config.toml
n_layer = 12
d_model = 192
n_experts = 96
experts_per_token = 6
d_expert = 48
d_shared_expert = 0
activation = "cubed_relu"
moe_layers = [0, 1, 2, 3, 4, 5, 6, 7, 8, 9, 10, 11]
router_score = "softmax"
normalize_top_k = true
routed_scale = 1.0
balance_loss = 0.0113
balance_bias = false
router_noise = 0.1
router_logit_norm = 1.5
init_std_router = 0.0158
lr_router = 0.000593
vocab_size = 8192
norm = "rmsnorm"
norm_eps = 1e-05
tie_embeddings = false
optimizer = "soap_variant"
lr = 0.0054
beta1 = 0.95
beta2 = 0.98
batch_tokens = 65536
seq_len = 2048
train_tokens = 354600000
steps = 5411
dataset = "wikipedia_en"
Below are experts of layer 6 (counted from 0) of a mixture-of-experts language model. Rows are named router (the router's row for the expert), up (a neuron's input weights, with its number) and show model dimensions 0-63. Each number is 128 + 32 x the weight over its row's rms, rounded and kept within 0 to 255. Numbers have three digits each.
Before each expert's rows: "comes after" lists some tokens at least twice as common just before its tokens as in all text; "mostly gets" lists some tokens that are sent to it at least half of the time. This comes from a sample of Wikipedia text that the model never trained on. Tokens count by the router's weight.

# expert 5
comes after: ".", "\n", ",", " end", "ed", ")"
mostly gets: " during", " until", " before", "On", " when", "In"
router:110084136148185149172119156127163124137141149098121127098188190138191152207138132135129108145092110133120093143203148139168169138141174105119150172164098125179104177172121105142106134099161164
up0:123100144116149107160147164154172182185131079160125136159117163116116126117086153088136128106148112066077114120126174152090067154091127175122144134104080071103102121068107151078101113119192138
up1:143130154132101136099158109140102149079120170109133112151123111126160106115154147143132140106129099127102120097143201066144116093126121157146159112127066111108143034175150146191096227139170137
up2:130127134144153149116132143111171100121174123154154191194135132199114136108112144191096071116129136173152159116083109140076120214107078074097129153092127142120073090125169054124137156127117159
up3:085123123058096075160072152090122141105119160120125194111132150112144113172119107169127160133148133059097102156097141085100116108133061203062088134092077066111153146157106126128127104077115184
up4:139141128066109144140081102113141141095089123131100161064174113097176152151142127182049167084111114135124179118143141115134120089182088136063094119144053090115072130149130149059146104116126124
up5:123158158181097118120108168150091146090095128162114118060111116076162138160188097064107127138138077093162121176158206091119134150114145085171133128106115107150166167121123140145192104111123107
up6:101092146139115085086050125112187131132139163124145158128115086126087103173154162154127085174170133069110117186089096155142094104110105127115117133147140180069160140115123174116131109157115089
up7:124171202116071131169179177150134133098151145088143098106182143127191170133095076129165111128101123154079118130182074109160125129158149147086146140154152099181185092107135100097133086086095105
up8:160079100102095109129131153085164148165139081156173119120131084202155069168152107115152150128104112137126098096176147137110063101180147148111137149150094144109137097139110223139157092129126113
up9:106113102075134143119167131083112165102126141125156139171151141143118077194116154092099127094102126160177090129169138125150116138153148134098137172174110161169123113135125127125137090090120095
up10:112154113169158135149079132152156122121173119157164059198143153142092104152069141192149124173106177081122120130111059114138172165125140162131175139117131125159085112139152141048159136146120183
up11:154142121070070148205135165157134134104107103146120145140142133081083140153138210122128106166167125154092094162107080197125066126139142075162176160146139151130123142164067146102093101134119086
up12:218188096173181118159126123115128130115139066106133099186121174158080162109140131158152110155151147148119151130122082060184171130106119118117116216155109131114072134117161169082099098155125108
up13:140179173092194177109144119095098139165110142104166098082118079144121113120162147113080091114078139143144127133123112143095131123177140120173090126129144102138105162200126134147075155137110075
up14:193138083145123133132074165090113127125126106092141101119115123113132209081130086081143165132161075133138190108162114114086090136071160130098098151127112089071116160146097076132224113138101110
up15:101083120140193131129127189114149145104126101111080152181114090122137160134149172125174156181166138142106099125089150142109165133210111164204108083124147152118105110136123132115109114109184112
up16:163105169059152124127150110096066143100128129110124133066136145121095129161109101113079170095168168115110146171085102182092072122141161071147084119121151124124105203159126188134049137137135134
up17:112168117084112147148159145118097099118122179165143132080130121134117126135074080118140154123100131172141180117111100100133083091252070126100031125131121143137137126095131115174120153147086149
up18:087114135224150142165126104134131167098069148125137096096147158131103110145138119122180088114134183113162052175142137180141150181184163147158113097127094135181094132108135152153140151103164129
up19:163145128117092142114104161062161104138102137096115170190062211114139165103118147092182097142134128117151064144120112119124127164141164080168158172119147116180100089154152138186122093117120114
up20:136084153073140150130124115121114148108143117134122160069148157075102155113194125167125181111070143157136175115160111179088106103209141155114081100154108149163125175118147108106135099086113178
up21:135154141144103066101128138102160150133124076142078143133090120139144114150088163126102158150100125109165138115096128118197073099059138141138129162123107158141083167198126080141111122099151145
up22:116145096145055152116052191162140118151129136180139154143130156104127160146178192125138137074145109160195106081102127130069102146101197078115113161140114104094122115153184107160130156114086157
up23:093076135140070154139158135153106079124108093139142163079145100157120123174140156160176105194092118130167086161145120147127116078140129104120166129095099152113159076157069115167068130140104099
up24:108104132097098144179107104107135154196174143185157125102170155137126099123167112157086118067148130127127153139155123105129142025170130167054179099114174137078109122117180105084136158118080117
up25:002106126207175171158130122078116152137122168097183130095099118060134128102148139143114104092070158112154100119149144137110142103136157120147138058149126122108160092173130126129123149140105105
up26:129125139129117118115076148082125119107141102073160159100136166116112111135097153119156183129131182141096090121137107120072189119110095141093185142144097093120148086117087080179102125099128134
up27:101170118044139187123067149089123141112157111147098134128119165123069136164119145140157122165138133060165073184143119167120131146122145096121133121082088102147156151232111089112090191097094147
up28:169129090157160175119115083117126121121145149112118143125146117180170097092179066129102112084134110183122100069161141151134183132137115141132122100155088134155139108175111115141160162111138096
up29:105134087158084160094178150130133127103163089101121077180134089089157095129113137135179111122120086108121161081133127144101118130134176085195151158101160139137146030157106127129121078136177140
up30:127106190125173165114150170093204139112164105095152102174117132135104144115104127173160071137148165129149126096154144096126125131165109155145160160138091123148135092143107139099180141100135101
up31:207112071151163138184143099119151160144166125120082168147116157125161118104161167153115178132152135148103131118100110134144155150120142150083056156208079134169108102141068105084189138122135154
up32:073075104112150198108195067115099139136149144135152097145133178105099186116101176112145105137088103113095110137143190104141173074207090138111111155155160090179120136146084167131108150049113135
up33:198088170132114120120100106085111164130084110143090165140101110175149152159119144140120138163099095106150133075157129151093152147133142138113088157191121104155131096152100110216183075175142146
up34:152114137069144133064154128139089124121193120180109092150107061092138185220099177129116103085110098179186106110199185149144163154137177111126174152195165109112118135117089130176147120135102101
up35:094101185106139135073146202094089112153150162119099155176135120121172104055067117127149085125125145098134086125133092156131158166154077167137121113130110108069114168111105089133126155120156089
up36:175105171146106116149112093073114127163111187168126155149100142154138156087123105173101147124092138130098110116181128117094147103109151150108151134191113161139105157143091187135090115166122166
up37:134098105110110120082136052076128145166111129119096147098080154194103093116112128128102068177146134105111085135170138109117133184174098143156085133166122133170123163071110166181070093143141149
up38:149081090094110158153187157149091118166115118135142134118141087111119124163107164099142120127144084114093092143091164126069124138117145150145172145134171136107131216130070179185137133128112118
up39:067133121106154205115069125123134138121140174192135128095170125187114136174115065177168123155142117171156101145156139135098137121188126077073151130163155155120113190115118163143177144102111105
up40:135097174206174078140102132169087101092140086126118045161129098175136160118123197157152124175082170138110113140111133175150178164068142083099101172133168095123149142098121160135135183153115156
up41:121144155095126177143118221097108078140070141124121136151116160074134097163113087102136109180126070144158096131130071113127136101087145111092153144118094154141119153090134134122104087116134116
up42:080152093130157177147131117128084159116201104107072099119149096168188134171114145143168091159098136104127149144133154089146173121213163152068081072125155097179074112101115131105155109136137173
up43:107095133094120142112085093133118133128099144092129195140132157169119158128147092140181160098103150103126066163146130092146158089135174194105172159064115159144110128085107099139154054077157146
up44:151107141206170167183083082061163176104151166164163132081159105076126077151194110200144136130102157085163089133167168148157135128082101124116132115188151122185142119129164150120187114084138109
up45:138107152123171134071120064059145111125148165162176203180109090120093161104147054140123115139092095144117118181090072134117114172127122078073113204141148095118110074119111160091144154180150137
up46:182124081070154112116114135126101147091095162130109182164128156127142113153082113078142173073134124142139114100132158061165095132117169145121141178163144159080095144125101157074100105161161085
up47:116051071101094150127082134122144173146131113142118060118059177177136105139117150130160149159122115122058178127081168104073166191094190155099132161132130081078091113100129144114091153089149099

# expert 55
comes after: "\n", " of", " University", " for", " at", " in"
mostly gets: "The", " The", " the", " Royal", " Your", " for"
router:169090196172189222139145163137102156124121136154102085156165164156107143169152094066107184166124144128093117065113115099147120101123135165153093137128095142139181154186175168126134156087136140
up0:057103145096177096113152111121072112104155132127169116104109123134110171144199113108124095128126152175182147094155118129094143069158135140127088189157101218155147077123146091119155109092193102
up1:126169162143161233136077095086151148118066141149073113145152165120096150116124133093043130101110169082152128137134066174130123158160187126180128176104137132110123102118114120157134156104125129
up2:102047067119164125169134105121092071134069136143166179084114114122102117119077134122128135124166135129116199146160075137127100156088134215105137115119151120157084149127112129141156139127153138
up3:073114180103140120111141132102136171097118127128118087141128123106038062141143136141115091088197154065133113077092083166073110143106095105124136091072126086175115080084158146105141066140086091
up4:132141151146112127140164140191156081172140116156093111081165116120143126119140091147131125111134105093091127157105143123113152088110144117174107139093143135099101147128180115106155116113093116
up5:149127190130131135115154125116170148022113129126156027113104139074141082140140156124139100168132099119150080134144103164115124106157112119135111117095086151204126067171093145104133055077121099
up6:151109133100055135123111082113132171101119121114128106114139165140184108117158103159126196173096098143144100117138087158133082101188131127167123090122143181096178124126092142093147111085158093
up7:089153116138121110119122125052099106122077178163089096104117109114154140153103148143138048163181135124158183134048144135101091176173179182136170142122097097090082131155177105083201116108140172
up8:084155191117157134069117184143161137096146087072094130138111160100156165155181067097134176096129128148125178150134102117085124153158107192148192158175154150102048155109154150146110093136112121
up9:148132102125170104088081114083152160171128091054145145111107189098079104087131149070141173130102076140165154093150134152141185141088090173078131150131144127104201126121118170190122137088110151
up10:145112105100077154148131134112169158129160156050153132150088139119126137174099091080120106120136110127113128105107184075117184126110127157173095059092163098103155129126139210152068128091114132
up11:159160177096146105140115159113173156044174144145111151122149072114153064178181151157202115184133096074087163161112109118113107107119150184064156185139128162112154114157103147099149160068163114
up12:115144227101147186084118133160146136110156143174108159135178140087159097134163124109101205086173113124173072087122122061105094175146114155112152074168114144090195146153068106119108086161117097
up13:136078145134082154160141102112124128153131115151124092105088135163107120112102127189094167103172150115140041108060098193147073147078106097155100173129184098145094202131138105122109096089063128
up14:149169151110130083153133125161138150131088103091117102133138113127139101085161123121132121097143081044169131105102127135163175172110111128145133166060193063137137165082167170209087132156126116
up15:114071098156153118099188140135125098146190099149227138101175171152142169118155136158105113113152104129121091149053134115096169074177108118105153143133121157090165125114113152104124181102118101
up16:144161151142196118097143099075112158103133144151116119173186129125111155111068158133078160147129117149081098125205123098138127118171144151101125163110155144140164080159122145120036178097101161
up17:106099107154170126137137157142167155123174162188105197132049171165146089071135128158126126187104167148155101143111156093134088146154120190080126143135114100106162151162126092159171167089148106
up18:119175107078127118127110136149078124109081103138144122125131157185121144133137145131148130113096139146092143153118123149152136158115152129147167105125068130138058168157152108141153101134145156
up19:140072187126104115090171096146097128186152141123166104134165118134173145138168104157185152147106093072134123111109143200122113116108079168152113125118146130172102155135140151149116104097091140
up20:113107198124127115147109166102138158111092133119112147163147124130171120150098110118146097112121121153107148128140091150149140142177150154170113128115104102129164136124155105122109090145090179
up21:146156206081161119144151109188109138175074097147077118149158140110075078174141105149158174077152163130153084165125127114199098153124078125127136141136131057121105106106104135194097122157126157
up22:082125094093095103090138112140119101094149094134126107183137098154115088014159148165092168120149171102114115106155073169131077128162096137152132203201124093117124141128087147157129142144177110
up23:120171121168095131126134127118126171103111123121166152141134131135122174149186147073155168142167162099137173124180105163152073150106154139141143153139147058120118173138122061128168116119173086
up24:109129111133174122151160140043171090137155123081167083095118188097163151140110088121126135104089106128127200124152111128112109086162144180112115010124091087155110151096105138104157116183132125
up25:097154127105120142128176157160099160170075069123118128089052113108176096101167115127041178107114121118162089095106176140130100156125121158159192155144112143107107151100168134197148121103180126
up26:159078128129153139125117091096117144070081149102187143149147113176101141139143121183074150090141121138132089149132101112121108187146116154134117171097162127101100134089140121166114183138145126
up27:120127214135117075084122135127117129107132110053155185208145107135137146118140090161170202107106160134145129090098112157149108157114120212113146132144128042128139141101160120145106069109118148
up28:108146092112160104103079118066192156148103182172074129170154099091130130119100189065117160139109155121040133105130130142192175175085169092087121151193166065111125112164095107133099160098174113
up29:171123108153159137145120162140121106150098118100129130160095194166109138141078154107144153065098102143150088089083145098125164093116111091140169097144098098071161151121131111109167097176075157
up30:136141160142121181094141125198090134167098137179159136100166167149128111112120121075136131181180157156145100135111135152185137166104152116136134123066131123163123124094122125186145160141124124
up31:127096141101094122094141112085125118117106079142070113063186093107140134140134110171060113125111116064112109101161109104096158094125128131104142100143080147150151087093109081042130149170170145
up32:174159131141188146150178157125128099141121158123109183155153107103207110100132147142145137134120157101171130161157112113153139084109160115126142150119147126082131128160138099145108125075145116
up33:191123098130133142090116128172164127125134096118138135144189146086152118116106081125136193090112128143150179131159076102199087096146117124106139072158179169113173119112125164109138157108115150
up34:110107127068121119103135110044130092139118154186100142140098142147115090168127077131140136190150153171106091105162110118114099076144166162112108139117124164124090134181036101147133108143150114
up35:125127099141156098085142118104168154118077166060100161134118174100165127073172104145186159162121169114115128130149079140110106110164149114156143157241120069136150154125097105115089164131099134
up36:140079141218098163090147135119118134133122102155078171145103194097098178104140158153134171141095122150092056078106110144112174118155165087136106201116095109173174105132133097143139201094136103
up37:104039112110116081156194151120136136123142121124128112123088129159151143180109125150086101118092096133129135148133131092069160130124085127137117161105111169166136144074090176146152112123104108
up38:061119146090071147182116083088080156132121143125084128121108105124147054144128046127101156097147162112129193151141124125115158115194091125174131179127147139107139117127184104079197094129152175
up39:147150153115154196196071128082156096118151110111134075180199172150151176106161115122139139117109141085184113114154159132167088124102226154159079113081129122121094149085128141155179141130125097
up40:188141045059151187119137131132132155187109148169105120201175088142162129173146078154140188139120103100084103150128126138122129125167100143145113132157137146095148177144102096129142187082105091
up41:130137161180139107127121212133141090127134090143163109110089152143169165072183127143106113114144138112132142093078160114102160142126191075144155186129175128084171126120183072161140147143102064
up42:128165119160095086173087142132177121085114129128115152140162141123081123122131060130109168095106128179092158046123133071147131093159150095106143124176086063058142100170111161164187107157158136
up43:166141116154110124152103151144187181130114180165096118128153090120131109137172153117123122127126119118072118085097073121147117139141121058148104148114207122165148109112122139147078150070091092
up44:058186183121159160067085094094141151139091140153125099077157135168162126149113168090143153174178093122122178172182086103081143155135104165150127171115100138128142146172098158171152179130089141
up45:147155142085114203138124173087111139174099148103073106120138080124100119142131176094126153108105138130118162090151118090158128087111095125145103115172095140149129130201030137082151122150089103
up46:140116116136115070119159137125093122097125121131153161126117092112108077178115130142166200177164136111097189112124141103110104200135056166106160105113138139106106100163140139119152103076182069
up47:150137135116131089167145116102134129128126141164129110156176144102078170133095104104139094117156124131127064132105129158150116118140177161139144139077119128056153215136195110156156117092126130

# expert 84
comes after: ")", " ", " |", ".", "1", ";"
mostly gets: " Comp", " I", "\n", " Soc"
router:120142138159099108144101103193161126091069118115121186126151151137149139161095140169137131131101112172069092104106158136120081116102108106184123144079151124179124167088151109095108128170067130
up0:142097115150164071105181077134134178128100107077062115149159133090080103098134109121136154133166132196094173140153143123099150120134096138114145159146105160089135141080116174150098124103135118
up1:131177142153123154114173155136132099114127112116139149090115136126140103208179101133058135139150115104064107093122144153135138118107169147111182187053109144185107156053155089160076132105142135
up2:152110119113118140156130162130053157102116127107088123157101084168146125146113160143126153039143169084129087114147097179149135136152110121131093190054180113143161189147111139096131161093161122
up3:140167157079184122123072144143132086155138161106122097102112153151108163135172179158136129106174102127125109172156146144152143133160186122151119134086123119103082164086129147165111134161083148
up4:160134146129086159083147213150109130188105178088146136124139127080120149173166072141123164135201088118115152161131135078106155112112123047138116113100147167093147088150117082149204107109152124
up5:120103093126098104157063133147075141169114133128130105131116177191122151099112129113178124161157117122114122123132135153138123154076052140092072077133120126154153086134129129167085148167076153
up6:154126097121100103147096155089142065131148100085084117097076107142151105102132117134088210120068096145122133134159175158060127128140155053131145182127127149147110111115138032126106169140141176
up7:177144109156090066091123139092109099077100123123122124083077145136108143195092127114090059131099116139139081143161156175151076147129144131148086098064130089136164173139195176108121108114135124
up8:124112168141156135138148127141131190094139141092093169066157111111114097088117126120105148145138111079159144122173104143142138168159136156091137129153147165143149113073115187056130139129059143
up9:121138076124083166151121137132067132120110041129121167157127098123157119127142152135118122107084077109115098142185164127130102166175185179178085128155070136088145108104181116158081102170133116
up10:145116136064117148121143031120102158107174076048099084048146113079150140147139140113132118143114116128134063091096149084169164117088133075154099136059161136109111143162125100120124177138097125
up11:161106129100155128106177143132177222141132155121056166135144136084164147097117154085132157154111130096074117135118122132103162091159158169177165149131147180130139113169118132112097108075085109
up12:164137072129101119138122136138112107117113157107166100113117124148149184112133133149122120151131145140094152170147135130101107201157149135150158114123093124049146185164107123148091141148198110
up13:141109133090137101115140083133117178131122119069106139169074070122136133160142116105118093143129151177137135111159125099140065126177067046134095156131133114154153168099122118204139151148125106
up14:133107121132108130132090113093141108138141185140128111148135163114118115156085171082161128147124109179169129116121147093114099140090115115124147088122147113111143106133113094099079178101205129
up15:145077150113106113105072122109125152146101177132148123142107097131127114139128102105106124166146105134087176143142158175063143087152126088118116107162123162165123175126158081127071137119089112
up16:124112129136151078150141141115088124098092092109071125090104145103210099144139092098118106082117088134132186113108123139172124118076181097076129093104132160162163136084090138077090088141096117
up17:087068153122120152136168115171136154121083070105113185122143113115139120155101106119107159155058083089102138175151091161122153192170095136127154113146114108123136085106123097133110162086083168
up18:126083093114223114089109145139161120104088130079084164097149112108083105120071156113231137105137099180152108170152137166111143154088152093069104155127130127140126122134129116141141168146159100
up19:169090092141139137135146116120127176127135127094078228194122072142154151104116159097147098152073115081084125134158109096091133188124205176165148145150150176156128112186144105143134152100172154
up20:073100135137156111159102047107154092101149119206116099126114119130044137157157122102165112136113128164125110097128164098120158108136105090166141090069139082113136118096125099102099138116142104
up21:143139231062087139109153156148176154087136142026132107110069073088172086132127114139188159184135133149113114126076124121091176165156124137129158121146128157149145080128102130124114126122065132
up22:075095130161101120109085077155139123120114112124171139078183147177122164139163089124116089119085132142095074106108122195181152104147138128081144158158115124183068199091153136148130128129107108
up23:095131153119152139155093144161102146149129111146137151172147135125077126126126172190209170073136100149104164091170143128174180143118133106143160146178163126118092090132173116164153135171193101
up24:139136185114128144133120177090135046129120135143098122052173093073164125118087120116098137094104106122089172141160132162181118164104079118091142123119227156088150117151106174082197075141100124
up25:164105170066116148088127136092138093149208129112107167127148158108157146199118142117114093076092074123203179089106130087140167152120117138115171142090133134121137139191108077152122088134101063
up26:121143163098131145100162088110104087122118093110093163059171160083066118120110107184116131124145063178168147107141140086128098063113177152170107086122121147185148124159174120116126127130123154
up27:099088152103136105097080076070121124133105124106157090144092120130152081139124113146121161178141160123108073152090129140130155130175161106122159154069085145098127163097137135149121141038079129
up28:091151081179114128142139106142202159094080141153111092172074159145124103142118181146159154126125117057123130091067125118141126066099164138150188185093096118135134093129159068102134156132140129
up29:145108134087159106098162128131187151105173131070121154085130146091145115154077093093089123164131112142163099140146113121098156170101136102120102129112147114092132151164083126156204171136145150
up30:087089093115136165091138153132087159155127127172153157162097117143027102155115155153119148112121175085143102126160088138124093136185176215162138138157152163137142088132066075118143168147135157
up31:101139137088156130112125116149089194108127086151131111122089170171086114150129138170110060136121149146144089123081158147193153151095093164118108136122144120122073150189109144124130030144160155
up32:110152071121143146090098104101177082084111143161145173137067149142100118146145171130085063102117147168110085112111074151111150108179107130139168145168155113149119109187145105155127091190125111
up33:112158129136136140119162135128100188132078105105171099146136161183152090127162123151177150162092140168136070075093155123080146100128101107119093140121074147115126102120156150166110103158154079
up34:184144114085139081145118100103093153102116118140143126118123120157114102144159121117131092094134111144151054141140133070102130147131153133137055115155139121136088107150097244120123145119105082
up35:194102138067157104136117170114086166089164088053093084079134129101149108151188127106105174125131122106179128147165141159131146178110119128121121147090127130100144132122126094161113113163116102
up36:102154158128174095137057090138094133086170128077109129121121114152117131122127152112108144094127149119109127156164142138113115109153124062127066107129111067075089134126124137118033117077102125
up37:122098136085164144085155137079184202177110120135071129121110180165135098104105169159059201112155123106101124132106136080112073128136198150112112190158150148079098082140153135126067174110220113
up38:078130169156112147168095163133138096063121151081128090121175163069127147210172090088122157120149111144111083150115137074133125187151110173194166152035149092122164165087112066107094135113116071
up39:129094115108145143116138136151134164131149162105162151087149177127106121159149130109141095142142109046129111080139068100141129169138180176163109184078167152158115102154139141170173108119143133
up40:078138109114132150155112122190117189078141184145140073170136124148147121112145122138197108167137126131103123125135114106102167130155133154106201150157106080140129131162113119129161156163103124
up41:126110136141145119101128121136028116108122118160132085135175053130171117153168094157197098161124148156075177171096117180095108114097115068066101122111077093150102108074122140131072138131101151
up42:083097135088115144110073126188168151114148097133172159116145146168112131135189161162156090143077138124152135126078090155096104124114117159122103163162141128230095112179114128147153140100094141
up43:183075134145146126101152116131092109152136052161101106081196155099132069162139103160120169122143097152135119110156079181166125124100146124154095129099134157126117093085094109163137165123119119
up44:062168133093132156119094126168103148144116116150127168174115091159148127097186171101098105099157094069110074124182081086120148120142135089144127121134137117174187152154150076185175168138112100
up45:098124065089146133117123087170067116100098116181115125096127172100132183087099172103113100146100123151123130106125111090128132108109122047146080059103114163099131086104122144139131106190172097
up46:080134150166091138116164132122098148129155128119165160085146172076163101146133091099129189157125116134066149128128117221141143113053115128109159148182142104104139145106128111146147132068129118
up47:164094123158156134197069080140136114094047116152152082124160108088139093158132100109182093080140117151174071134132132125150188097146142147130123082118081133122172112058176106119150125116121074

# expert 56
comes after: " ", " was", " were", " is", " be", " been"
mostly gets: " d", " D", " located", " JPL", " served", " went"
router:116191079096101076137049122102067137082133143128073146160157190093160115094079143146110142132134117124129151113145134137134143132125086192156137131090150144119107084126092144163181159109164124
up0:118099194173175109128104164105111128142146180098125189144155143135131093101090166082105135072084098090177164200151160083165186109145067136145102100112130113152111071075171163114103159138079144
up1:099116126155118100126118169114186140060150068115125056107137081124159131137157094142122102170107140181108144108107133211138192148058177153176148106112040138125146040094151103145122133110124106
up2:128168109117125095151142136107072143145085150165093140138096133085164150155166124067168132102059101076149102121095144181147152131171174133140099133111037171146098130098123135112212174111173147
up3:122130180148110158122078107118111160080098132128106127167158122052112152112092168189147153109116118129100179104126132163172132145156118189145169095139090143135116098135154134152116111123124096
up4:127126164139144153094135127114117161146115092083135101167122121152096146061145107152133121128094100095177159120115109026129162124144126148167105109054154145157112111135123048170182112123076149
up5:181121069087111097112133169081186086111101151107161127201106128115076111074138115149091129118104147119142138165091116120083136174215113151116133123155133099155082176113138132134054109101129097
up6:087113145158104113161147147058118095174085128136155150126100102165122137109129087116122163119139107110144144113087156127149148152150147218155173177115106133140161098218169140137195123125180105
up7:134154149111131186135097185167148137057098102157128091114173129120146181113164167139178031136123187138100108090131106158140121088125129176104121145130136149130177127154136171103163122142114180
up8:123187076130126114161086096084061102107121136090152123122135080105140168111126146184138078126078100092112143122127166121142162177122120108037063130140132164151129175105148095151185115138142164
up9:115083123143089109116166154121126098124143124167101122126137098110092140093083079156146158135105121154159169129097111167125084066145127124104139121082252172092109075156118152183134124138200133
up10:109089137066112095131092098145129128110078084107065136111155078154151136161080108105194104183111171083160075169137097152171070092076163118074085142096140136132136195073150121164204114087144137
up11:150083190163126078125102159119116153100028089168077136133125110103159167173113119134083142143166143132141088112155064102137176138106124091148094188163130119184183138162153109164151160136157134
up12:159100103094120119158146153108086123091161104163153154144143131125174224174184133187151051107131187117110125140160113115138120148155132093075133137109080217126171118128146139088161116093174120
up13:157106102071118122152116135132074110093083128185114108129207152085104122186127151178161077119135138109151105145117157127142098098116117103092124124113138100122158147052107128140178156123055092
up14:174120071059096176115124156141094107158179142174121138068099135105138093127137127138114174086130079108163172160157175142125102122081132139145195180120111133178068144156153105136086123122122156
up15:132093059151105100178150113153124140159089127118125122074103104117098117142207136101132138088109102100138147099115159161095074132077117135129173140100164116101173175106156131135159173031149102
up16:128138178105151116221177114091101099133102121112121149112125159129111127091133090139145110056130145109183165124103147102123077136113142150135131151106102138116126184146156165160171160115212156
up17:141130108171126137110127162093161152150151126071115114160145136158122116151117090126097187050093152140117174156185096141099174124114126144127110148153110055147105048111114138112068133104180087
up18:139162137081099113142155107144154149106090116116148144079096146156112109176138129157148080145144094120154069115093115117069119106117049088154133185107070121164047099121061087142100142102169159
up19:076144150106115111102151188143171126140121089139110117108103113140192120065138161149084135102110095090065099061081122174155095093177107107114176157114154161162161100127109140151128109180128156
up20:207103099169118151105125116124137164153094104166092160180161202098116097185137138109100111117141124151097111064138102125115130137108110142100144140113129096112131109100090174147073110108132082
up21:097144133140141084068126198075101101092127089103125117074093156115116123098123162087130117119143160168157070125158131108185145185139146135148104127142133143133166096117190060126115099165099097
up22:111119082125126129163129104117142076137093081123152095109154106152193132114178115130120102076161111133108175128075123146130147096090111128110095121105026082141129153073077095129157173102190174
up23:105162116136082144114128102130128155161131132092066150136088125178147151149133068105154148164102113102147069166154165156141107129106116148096138148130126141091120106132125121180159148104164134
up24:196106052155131142129106189124163157119166146136068142099096113134122158132170138133173125166080097119135177112117203077108228077075126168120133151132162128122109041069099138092153151150152114
up25:127139173209140089121135148089156164095172144080116070097153144087165119106134107103160139062099094123174101183133115051119161131159115120130100080121059150186140124067148118141203203140095143
up26:149201110100127083179149180128097106154121158183135115076143143137135098151131134180133105093120100139195107112126128124154134120092075122114145128120085151169135123095161127126123131115127209
up27:086100149085183125091117073082171093139123138140161151097167144108153069089142144122124167148145112093183156172079105054107157115111062121149151143115192115120141152189114111091108123069094184
up28:139111040122157127126141098125154050123208146152079086143087134095168057131179108108126134145138117145093150115103093173152190075054164197088084072101089121124131127095146059068128134127122158
up29:136099139102186109108092117080132095123132173156147199119107124138116149085137130124194117105133143108098124144122134139164130118137067116100121153074143113064123113146076106109096147140113177
up30:153122073118175145086141149118042083159162156109082078161126136125157158105162101127116160115159124131142116108151093091116163102075102142156113076089128147129222125142107116075103099137173115
up31:156089122183130128101123118126083162127130116160093130118184138134168138131180115154202110153125108141177124129185094145163124131126183101137152181207124135062102096162173148185162084141162134
up32:119113112050154101180128104124090115115120099201127122130108151061172122185134117081149144123149158165105145047121141197137115136111120108167110201155133156084091137089091089101090107107138134
up33:126123205138079109088121139167133165126133139099120178174138114120171113125090117129112141101108133117108136126123170142121094155099098169060079161138099079135141115174074113084091110092100118
up34:100102159139112140160128099134130123137157120101067141061115168090134102146091143119140148208146155097121127117168137179147125117154112142120152109132053138095122086097152197147180138144147048
up35:142195104113198126179093173104142102114114132138162145142154147112140123103109138120157138081089120102145159109120195098091091149156097133124115057143142170161093118089084132098146152176178121
up36:140188165162129115080145142145112101117117145129077091126165127087122148061134092128162085097189119074116139102104115042063137125091072081174108167112109128114101129099127139174132143115110140
up37:132192187113066130131142134124160146121106061102125120122161110113151144067054143128123155112104116106127119113127111147072131115165138199079100149077083084152117189051100187144167104097080175
up38:120171093188143142140079079180123133160078159114163120078161127072128147131156116140148198082155081125047127131117188143129074118112058166086180141122096122116061140119111087131110111141120153
up39:114160111109143166151125077088077110146153178193151162117082128125096138085120090117189093111066110105140131103108160085158128143132114109038180130173156145091137080118126126163210114082132119
up40:120224156124169153127099163121114157110113126145148136161180141079154155166116097150126144097151131151150089158149090133143122126136166184107084088142095130178087148164130126091175142189162181
up41:147147177101108113160113145110128178104154099182148164146135166133092090187135067161141116139135133113178129111197129122108134191120146196083121124126149142143138116089126162127126159121131122
up42:162127136117091082191151177120134128141171184048085129106166137136127178148090144095130122117130072144145120084115180072138150091117152142170094106162123085142127133173142122115110159079190127
up43:103151127178091108163069132109065154159113152114141123095103162160102143111114134082105083135131173172168126145124102141107171096154122142149122098071086129189090069163155072062156191113118176
up44:123164136180171178093110134120095063108176146134118084156164100104121106146146074153114103147168102086091142147057112120053093130138131151170137070128195163146128103153141158128170110144087128
up45:130178098169109138150107094101141143126130179172098122104149092120134087121100111112138068118110135145213096073106112115154182148108082133110131183083119111097072079090083108120156149127170130
up46:108112141116132110174203116162056057180178124164130141192107160126141089123154183090183160169155163141073134114129151135146140137156135130148136149092130138082114151125179159127141181166171143
up47:169154126146090128122118173083147120134134076023116095086088133150192164104126151121104151091088124136086122193129177134092124125146139137145129151190121103157149116082088141166136112149156077